config = dict(
    experts_per_token=4,
    d_shared_expert=0,
    hidden_act='xielu',
    lr_router=0.000464,
    norm='rmsnorm',
    batch_tokens=32768,
    max_seq_len=256,
    train_tokens=265800000,
)
Below are experts of layer 5 (counted from 0) of a mixture-of-experts language model. Rows are named router (the router's row for the expert), up (a neuron's input weights, with its number), down (a neuron's output weights, with its number) and show model dimensions 128-191. Each number is 500 + 40 x the weight over its row's rms, rounded and kept within 0 to 999. Numbers have three digits each.
Before each expert's rows: a language model's description of what the expert responds to; "comes before" lists some tokens at least twice as common just after its tokens as in all text. This comes from a sample of Wikipedia text that the model never trained on. Tokens count by the router's weight.

# expert 38
Description: Space in track lists. Space tokens after pipes before track or row numbers in track listings and squad tables, and after prose words before the next word.
comes before: "1", "2", "3", "4", "5", "6"
router:510537451532519464503527511504538527513446475508538484473558428493476586499514393531559509456577482505478538432560520491494549491501470529418588464489513474487544542528528452497492481498516503
up0:521522470500572512498582495442493554514495479588500539447543466456607499503523438459359519547482497491502532517524524475477452476524474533540548519529477495475494529465527480438456501446427486
down0:465509541579510512510459533457504479518531571527466476570533523482484415485524542566434489562492503455537491492498560508528501493543434507492504562496586528480496525479566461484393560517545512
up1:531520560515495516505479546517472509448507477449458455446461487524464529481481527534579526500516495511512554429478538461544469479467466519489493536519583462485562498495538526530490548473503524
down1:495507480510505499449449461518440511517544567464542520486480571518507514487446495521521465459446535549472513590556430526488506490512510567520534492470481483529466463512510554509483479467540519
up2:520528548470529546514483512515477593432473489465541478482522523528449504498492463488517490470467528501513441461538492518529414475483439492447443440509531502486530512452494461444536505513469496
down2:519485516543571539429492506500473446445470560521513477500549534476472483510466536466442413477541474479501506488553473545465512513552388455550475498498486507500579515495484561526480546436583500
up3:539466555489478535497535406530554483447473463513455581479503479534519453499478514472467549573476551517525486492454471477533412469493511521446464408506507499505501473489488443480557501482500507
down3:515563476540540506489539449476487419485480427497470505496479527521486451552473494513499577479466501555454484510540525445501531454466525535471455524462562530504502530482494503490556470525517486
up4:520548428512553440504491518514536520523440512523480549520534600417548565485502534436426517448532517521488466610500499550507494465463492509536508467480467553405506514499425481589432482491496554
down4:507487463555528487469530406482472472478472493534477406505495452510509518523508581554443496494496416543497488496542512531502509579520530578411508483541475532490430501528457505547481446467486505
up5:515555476519578471412435488534543550498429534493538450429531534464487490483490440508521551438530513452492478407498558484535472453528521496504538541489521514446557527440528497417499514508471498
down5:468499484514507500522450582447534456570489493548464513572505554550495554493499486450481452514447485546458538525548549550503503546518458454551491495489532512517524451452490472566436517480498536
up6:492535481494497461484478537491529429568507459535490482510514470448407531505535476484642477368506493478474529463495485527558504534485431509538458545520543479456540529542415487504503575446526490
down6:478482456473474521504563505543479489571549459537559562588498568451532453421547498487534478552524537522505488474465490480514508559475479478534461490486504575457497504475526438529490486507568437
up7:527502474568505476485597540507524518504482531493476468466471449494455517516484484555549521404402495469476498495499458541519548523473502532548555548492540504516505514501443497504481433533520532
down7:492539534465578475523495499498564506457533433517502501538500460549458505503460516576525523504456468473503555495543460432507509526553485441520545512451530486491496565490500424446435571546441542
up8:484513513471540454447483489507520495517439489507505527504568538483436503497523428572480499452566469508498455432497553431570511498541503498532546545523550489458555536469522486418487566512509548
down8:460488509469498470498393567511526493534530524506428544592503522496514458474464501514451515538532499512478472457512541521478515534525474511532473462510518498484490502469488460461465481524462504
up9:532501496535523516468519426564587528493544504513579426513475548529486517534501462463500494465519519514489501521518459507536468476459466489522499523485466482464623519514487484522520459522497477
down9:486427550519462524645430562539412428550493573495460494520491432523515453485551537538495492588468500454563499477540480462477472431554530469522515517457521574469446497465421552509548540551563491
up10:484484490393507470556435460460501514470542479458615563476542486493481451561508492474528507543565508496512488546464518489482422481497457519555521433503496516544550503459609479519523447485496510
down10:487523510550535486504489474466485508447525505535544471451522539492504472511449588568526485527546514481475474481469481542483492450474524473481523407477555512578510468490520524508450499493574464
up11:511550439548561477427434530470523499495454428477547535502479519509431471519524501465491467468510469491458537479522493594509489526491460479466483480506409447476489486552524528522523437523453530
down11:461522543463474471581471534546493515521513482514474467513518472535543456538617511441426515521547520489479425495608489506495446419459469595447462508464470530480522581481437500574422535463519532
up12:498559467529465526508514486483571547530431428553525489530519502493473532453496476487531519453465476466423535479544493573504544511581540514427559439539483522473513478543498432533496544554535442
down12:495483506588494447539438506470492506515457495499406508521485498513561458466614416481429540568490547494503488574542505504500500460550497519486499548540475586464469577477486545544506505497481539
up13:522481470471505460490533462477512454481485471521533547524590482382471457508530436504451466476524462519508469539504458477517503485502474471464526532513472479485459472514503417532526462515501480
down13:551519494516461497519512515498468543524512465426402532501500512539556494474436522572457484500554535492548501521577491467487514559502610517534524502468501525526545533462535541554444477501562575
up14:506543469553412425487460479441526519524475458441486506529484452480550530433526499506375497544486566478486471531482535502456516427500489475503583439523449477442435522455531527491440561464488511
down14:503493543508478550508464512471455525478539572561455504510470502560482452416490497603479502490468499429525501553397517477495542623449512446505465505501480511471480486514488546518486532469483502
up15:487444452489496484423451535505463559509449424505486575591484434526494492463444462500476550484452539511500561490520458518453476497534572517485562477542513504509495523516539484468568427485467518
down15:464522466558430419516474461456452476474483505492433509468485504510461467464505491475490472522463534537464484605494529464543489470477500498460500493508463543537466480559520499476555498526539478
up16:517552498472488481513424419459521525502467500539431471461480546578552606437528451467573557503445480546445616512485524505537509503523554520517509493527475470518487493519441421521491518488495451
down16:496550527539446484521453530453478489446457491476415533502543469417620502499535457493421524541454560548501573566503491504478475439564511520500559517522518515497500599505520569513473468498520547
up17:503542548586531495548520424474511460491526471521498541496488524551516539496535473477481491520457514521443483481482565576581529475512502490531580565497554530502471486501474438591411492494498497
down17:517458525501552480515507549482549440450592436515486490528546522497461548503525495525454489494506486494507496483428447468486452510473468461536446410464522513476508444453428473481461513466486546
up18:539467458521579494494580528483530490446510524478522579525500452490539543496488494445448538572443549457502558438470447470499432501519470571489503493498526496501494521483553468452464472479502502
down18:513461574545542548531471516516550542579511550536468482532522487509467510479584473572575500486527479464491448529503536514484516569522474504454545512467524541379552559423542486472475451436530642
up19:499521461552524478505538518494468576483500527525516462544521503402509498529503451459500544459501453525526462455484491535543468458475491494452541428539533511491491518503557456485479550536509491
down19:549520556566430571539530555494492503485440528532413427514508500519516535574535492531503540540521504494556514533575441564485515467496447543506450486458501527434504482536434569481482476572520537
up20:436462525390541477549546533491447523485537478475487568528484498494520451484514505448444509507502490504521479496501412434564438512553511526501564483519439470484484527486409419473529452424450478
down20:472465488586480463500511479473448463418490506484595550501459492521463499455510487534507438481545544466483442467468557575525585494529499494460485542442486449539538488505510537525513439575553543
up21:519549447508498494517406495461525520534509515502566415447509544481406559539514434520554526451494478531443562427502547533443528521481479500463484494486539491453437541482456464514461521525519509
down21:467465557545491454507526560476536472508503555488478471478545546534494615445484480438418460536454533450506510529524523492511506492553482508494538480548499500463508447500473440580416556444459498
up22:523516449516497552519565495490548442535544531431537554555514535571486463535525447504416469515474451472486488566461512502537504452525455474431479487522495451523489462492504530471528486388515523
down22:409493505520545519525534429439515528510511502508521486531523508538519475510469496501480546510511502516513487524425522475559559531464485576472520547476442533566508457517475538549516498536539457
up23:521470505576483524454539501479469521526465503535480518536542514484507550488514393480536521479573489487577524485490519514529515543498479485552567535480430519438542568537501448503472450511475529
down23:464458519509443552490555536532512459557499576410512531516506488496524421454478511504518516481440502473479493472525525457462480488545528505470472542463497496454424446480541467496553473498455488
up24:475461580564471486468622572502506579539511520456523493457511472495470524493458509473519523465529502484511492465500518524527511525462487459511511462475444406552528510538484537545531417458497465
down24:534496586459478551525484522498443458520541521434564479460515488472492478479518449575466499490517464500477478481550538514494477505518515578437543545399556552428476535457562439472504519523502498
up25:517434471519529515501513527482504559546504465559543514476491491534525557509558393480534509522517439508470498580498461499531531434503535503531534474510344514465480475543546584528596470527526507
down25:488511522415392478568510450484443491512561502417468460426486463464473449536533528542483511542466506501522561553487521487504419444490414580559468468504532495584490518485523509531487550551524480
up26:538398503459469482452501541558540484495514528530550522446562517602458507474466506521497505524514544496561500522517563455540543494460553497523524492519480496517517559497455541422488516465521525
down26:492565477537528428446554389467479497464519420440507461489461515485455457526488497506481500520421525508467430569502510493469497560482445533464522508448456486506511490551471525568551447542490491
up27:543527450467516473586439508545457548480538501503564488481524513426480478492457558421422502446591514484495442503487561536494493476507486501466590515524393483414528485464509527506485462503388471
down27:510450523470540558543469569553443512475463504524488496515469527530556510440542521480500583515480542530488424500557477519524470493476513511442565546417526476551474557477445478483452494514489583
up28:487468546475510555478450496473457506522478499538542577478505453579469466499516452550473530477616472452504516477515554487542530508506517461511527526535519534458530515523447533502565510483561477
down28:451469453463472457501514533514454510514535491460455505538470572506551455442479513515488544530525569478493482477471504507535478467584454470481535518493499519533488455541465462476511443505447461
up29:459481454419482513484404425487540540533589491528516532491447404484444496490557493475511511476531514483506584527462607586554502512485484529523578488522509502516556550495549478520508560469493506
down29:592507500469446513496505490508546474469598507521515475512527500466420494511439546525520474440496502462500521487452511509500521580456546465493463501424472480486502462494469504505433504494536494
up30:468486531559553539453487501486500440492441542502504481520547459456464472540523406528466528451627514479500536487517551403519540458464479529514501559446465475484557543494508447468505529467519521
down30:464462542517429520457525547542461479519467556452431598568471503511430470437453511467529487526479495453519525492527459507530480533573534474530538508468523505570546436472480502470502506455384495
up31:517510459533498474534481470482519522532473481563495491560487559521491506458509452456530525414492478525449457511472590492557548493501499557487487552466569563417551531499412452467488550541482483
down31:485426414586488509500452528479489499561515494471515504597509526507577480567545466502451504564492487513487433507495456550458453545502491492401471516529499498496476506463509538589435501494448553
up32:478520488491519515442466466484531451483401492494533495532481438438454495525542495481535543515531515519514481529469482448464478542535475493532544482515414483457544501533527489442557581551511485
down32:515514539504485486476412537521482510524512544538510517560437454438457507497482513502518598421657503518460473549486494536513462481494537522443436451466532541528540491528571465427497483583510495
up33:503518515493552500470501567530524453476489468475553494516532467492577520493490523485507461518494461505465476454520415477452519452519526515540502442504488516506479532517469511490438503505509524
down33:450474526466414413495480535451489555580580520441478479500496464535555588564479491556504480481492483448478576545550610468434525486447550552509499560575502478564524516516487555518546502468464564
up34:486447570498567541457535547451487448558553464508514524480575463589472520506477492535496492486499457504506572493502480481511550532526534518500593494516543473521429540470523502370453526475506497
down34:511580533486504514529532507535504469472541499494562474478495483481515447492436517473504378518462538493477509565571570536489553493461492483489524523455497489540472443535499469503448552447505444
up35:572468613536574462540568493489498472472561473526518515453470515496454451551557558485536546514522483511444463454502437463474531574486510559451546527472587483493430538537526505470484562493431524
down35:539493464479479511485502445454540506533497530488432512445499475539529512499485485510502476478441565432435489528560532533500518534475439480530497588476514541471510488541552519465492461421504476
up36:495533461477563451530558564487518512525482458440572524549527535441489596545521530389474537485472492535505508503510435575496450487512481544484589491495532489485492534546515437517519450507414500
down36:493551520547463489596514507506451474516467530538504534532438482547401427510605473539493501487542564470527479504485518536573480524539471500495565584466469517535531608497506471503498460505616591
up37:482529488480543511495551579486493546527479471509481445516502413536518611483548373444435581570495488507500450451518551479548491489524518544509606471487486548517514525543531496419464454483463510
down37:479573577481466558463582440504514453470524529497502548491514473444496449532484586492554512453524435495561515543543519537453515472491470502489572505551480488512531548527469553506485547472544487
up38:560584476505520487533558567561523557482468446499455511503502517443457499484527556521455484407511478511476571513498380512496504539507497504429414458449438492519461502519465430550495497546512485
down38:435469463510534477480462439447546502471460486451531491536525466499521533482453564548467540559521533544525502501547501438489498496556534510548448440467516552560524449542474488469486488545518536
up39:468517383475521491483421515450545578513494501515504476539528508567475518501457465458476509506505446483469566454523571508440527453557542516464536447475527524504528543516512449519534499533515533
down39:462502498464476471510443515465464525521507504471461559523508495477527537504496505460429546477442514495511524576464504531463476527539486461488568502512490520556521492529512524527432492568437524
up40:517470479454521489492459520566559505434475461553478455425524549588527493533496491547542478566462494492491498477507515505479552558516491506500443451480487569524517463523445532483577519523451505
down40:488531467493514456493479485521513477432534495503510526425536510497511476512514495483521499522532583533575516468466479493584543508532461496518529560505446507513538527542546551478440467464466494
up41:515525492433564441475598537450459486498506475401452449510506476407546523519484457468521513537506514555533427521498530381448446451461464494432532494504503464520523547498549544520485485522494493
down41:524526502519468486529508480430589508588456533538447535526519488528540400508546540479559542443513502494453507458499502502404507477557475480457484510522499512480467529521504526461500478497454509
up42:488561466576506522427514552489430573509423521559515506571401456494507504514533456482455535459494541512471562535503455536594409501547430478495499473492392480510555484470453461535497436529436545
down42:451579554551458455502450533524491407508481465496527493575525505458493477500616456474460496457603542535428478538496572509482514470474522560475470499524479528487472506569523466546457532494518555
up43:483473542512545472513484433461480565518423499492571454447582475439530493531513429459409528404540468500395461483506529470509591473492440460526489575505521472564476516465532481498416547495442503
down43:476485527567458515567496509514454555490529565430412506505464471510476440554526441501433547533495457536494550486583543522531428550494454527522541543512478480541493560494500569491525473488522452
up44:505441476486499527477556552470522509507521506473547517477476524531437458491481525496543460441483522465514579489494437498411531500485469491513418577538461528491462554530563492459490484475471510
down44:480548531431499513495560430505527588535525500582557478449579476427506539485536466403542472479508511551493514480475533470501506475471477457540535518478494500420516422504504427537487436474540394
up45:501509523509529514483525471583536456520511484504488530538532489493492525442487540504597497437527457521443525433512493470619569491459526500498531503486451476512586481481522442484437547561571496
down45:463531531566510453495452512454449464496546445514483458525484526510514484532496511500459497551515440561514557517515531474455461542496536454577532528460543521504475552411435491474471494527429566
up46:497487450508521503474600664458532469592527502485409522476469520511560548555480524574452510480458462472501510389502487500514559506515494518433507504528507517521440573542559548458589478498556547
down46:528476506477494510485576501523463489517530497497566585495529471506484563523544575525537478536470498459494505568464535530509646508509496448479459495436436579516553389499536484472487506457421487
up47:468504528459560479527584423446494538487448511484524389512511459407476520562473501464360501419540545536494517512513519457479495480483460494435537509494499525487571523492516379515436495501523514
down47:472512486503543524510497522525456433541481486454532558547464452566488378483513583480468454552471437507504499528504519539574540545521407491523577577436542594531542516537482558473502455506477460
up48:524483552469554429500536604467487489475447507427470530439521560484470559535518501478451465505457435510498450450502443507495484479475538508581561428488556517476506525450518556497467576460472514
down48:497500579496516522458498481549486510476428485523486466456505515546474448507520533558375469551561461507516388477404507503559495485496507505539468474492475507472543490525442545524468493415485464
up49:449540430471490479492444490443504557566502511510524426460518537473473505536462466476520508506522538529511508531496521541523581503606434510473499514473486453507538532510487550538488512480488524
down49:539481526532433510507516510500513546497490464444472483550483488534455528438540431490478535499501479438492518572531519503518471493535445536470501523468531592529497483435546530535538553537491471
up50:496454451553477556535518595511488478542470479457524497500527447519531539526537545472514541559429483516476467479488502554422549487509555492459459502508552454551438497539524513418559501455480552
down50:506460533530514522514519452527498525471523472563508481455527429460472514561430521485453514482509465471519462536571571529551503510489496485557547438481447462428553493554481445499450529505488497
up51:520515395537441486496477540501592486493518492600468535515499558491482548578463509434431498546501483498455507572508464460479512530557515542554504504474569483435507532463541497544464455576549531
down51:465551558524461453536508502423415528566494489472470481568487453516452462479525488604547514469525459485486504494521515581455517534393418518469489484454542479479546518480478509459476542486504444
up52:489509414521518543524492509513437547555532519472491424474553551462520457505547403526537570543519526486505441575487564481502492456481417517489533463528524549515552490506594504509529457434481498
down52:494510472430499523523513485509482513482449499529467541529531470487466479512508485551590494461516566492447466461503476551521489528534396539547541619487499503463535492561476505532493473507523507
up53:432581502568519510480427452490541528458426486569542422465579481533495521439501456527509526427540522472438552504564551511581573524492516447471487549499569508545491532427474406525422489487509460
down53:459430519559462497472491547547480498496518498394421549525507502483494454543506522503460509490465528530563573513608529504475443536537452520537532464459492544476532505482450540501459461455440516
up54:481500457478459503445414489448471499487435461540552522513575488432508569558533485469453533461554520507485504547495518498515539501510504525628523511536475567502521524473480507516591449575439526
down54:483501562515446489508467474458482535528482539475440548574434552387479494568596541477526574462620467475483472554436534531525495521490507562476439513502522589519553478501539534485530490547485505
up55:512449487573452509488537585490523469482494547537479417455451480439444583452532425506449507472423490479514462504476518413477506454500489517578501549512448478455445529498506500464530558486460509
down55:536515543568498405455555447587461486532514448582425525486535484489558532440477430584540518498512515478474472453547473494531551479459526459493502529531497513509533595536453417474454529485514467
up56:502545453520522463495540461528518418512428437501527484467474493509554537495499401497480474414510512523514416511505468514471488430426480476484484505477495529546497513478478504515409496521527494
down56:540503571504394533566544567500476489520508537531462547549471501496416466456489548543510425582478404508540527538562506515491395563547505491585499538484516540488443547513476512474529481478517526
up57:502547512562590507466439451494536409469466441534523523511509523514461577483467529416543504375540455479452500495461526542560513507515479510596527478495448532440555527487544440489467496523514492
down57:441529466537496505481487443521562525485542518583505566567537580471497534497469542482494401457534423512507552509578444490528525584525472538540467490424488535446500467443538493554474466529522517
up58:493490494526514523471449412508525545481520478471450490440564443511472469444484451534532515539549474498478466477544536520542528546547467516477508463481429464491598554538507521467588543500544511
down58:467501480486471494477431466483449454507535569433508514530446512495481426441550474510441587531505529504465523547511525512526489538580501549464511512460497552495483506480565422533529481606446477
up59:484601547565536475545574515525512465533463517516450477567500479517449514537528414521482512509515443494507483490529511503495550553473531488500495509514505520527543521482498465471486547507630533
down59:527454531423502444501560539522497507540538522446516536570531495494527472498435520477455430512516451495486471484525488515455486558553574502483486485464541437547473450518458453440486532536437504
up60:497500484562481472528441484512480539478487548573484516432456448503483553481503463549547481423549499532512463469510482488460554537466442500475514411467465505483529478490517572516533500519532498
down60:478529554436455534536495523504464486530510544429479486462507476598496501511534527551466513540485451437592547505559531540530468573516472496515532516502532453484459545484488483453471520485496472
up61:539483464571482476537526445489617450459504460547480499430439539450513576469469495554498472503481506580416470525537487481545514448541418535538547457471568521469462543490426467460465460453499491
down61:491438521492504522493578553520467459509533467537469578517409478534520446492465461568503417517549509458580539468525526493461510572475527518503477501541522481483464488515559513527474496445572444
up62:524556448563513506489495497494451546548525471503526493520537512495487464499506417508479578540537559450501465593506553490515570513476435546446534525511522554496569508505532498528475472439551521
down62:472569445426530529558577512488509526465478453449486516518431500534510511598515470473447436435488470473463523538465429527528489529460455591543564552513472508491472490471513553534497528448511454
up63:521481546504531477586532483522506494533569485496479437443455533489478506507534535483490492412520459475465534379500505442556521508506517511483575653505571477489516517502497565563476531563499519
down63:541478553501560457532525489479566571527543559568527422551417554567444510468494505585503466496486491541449478441482403542486500480520461523492556533485476529471573493501510542527465513534469486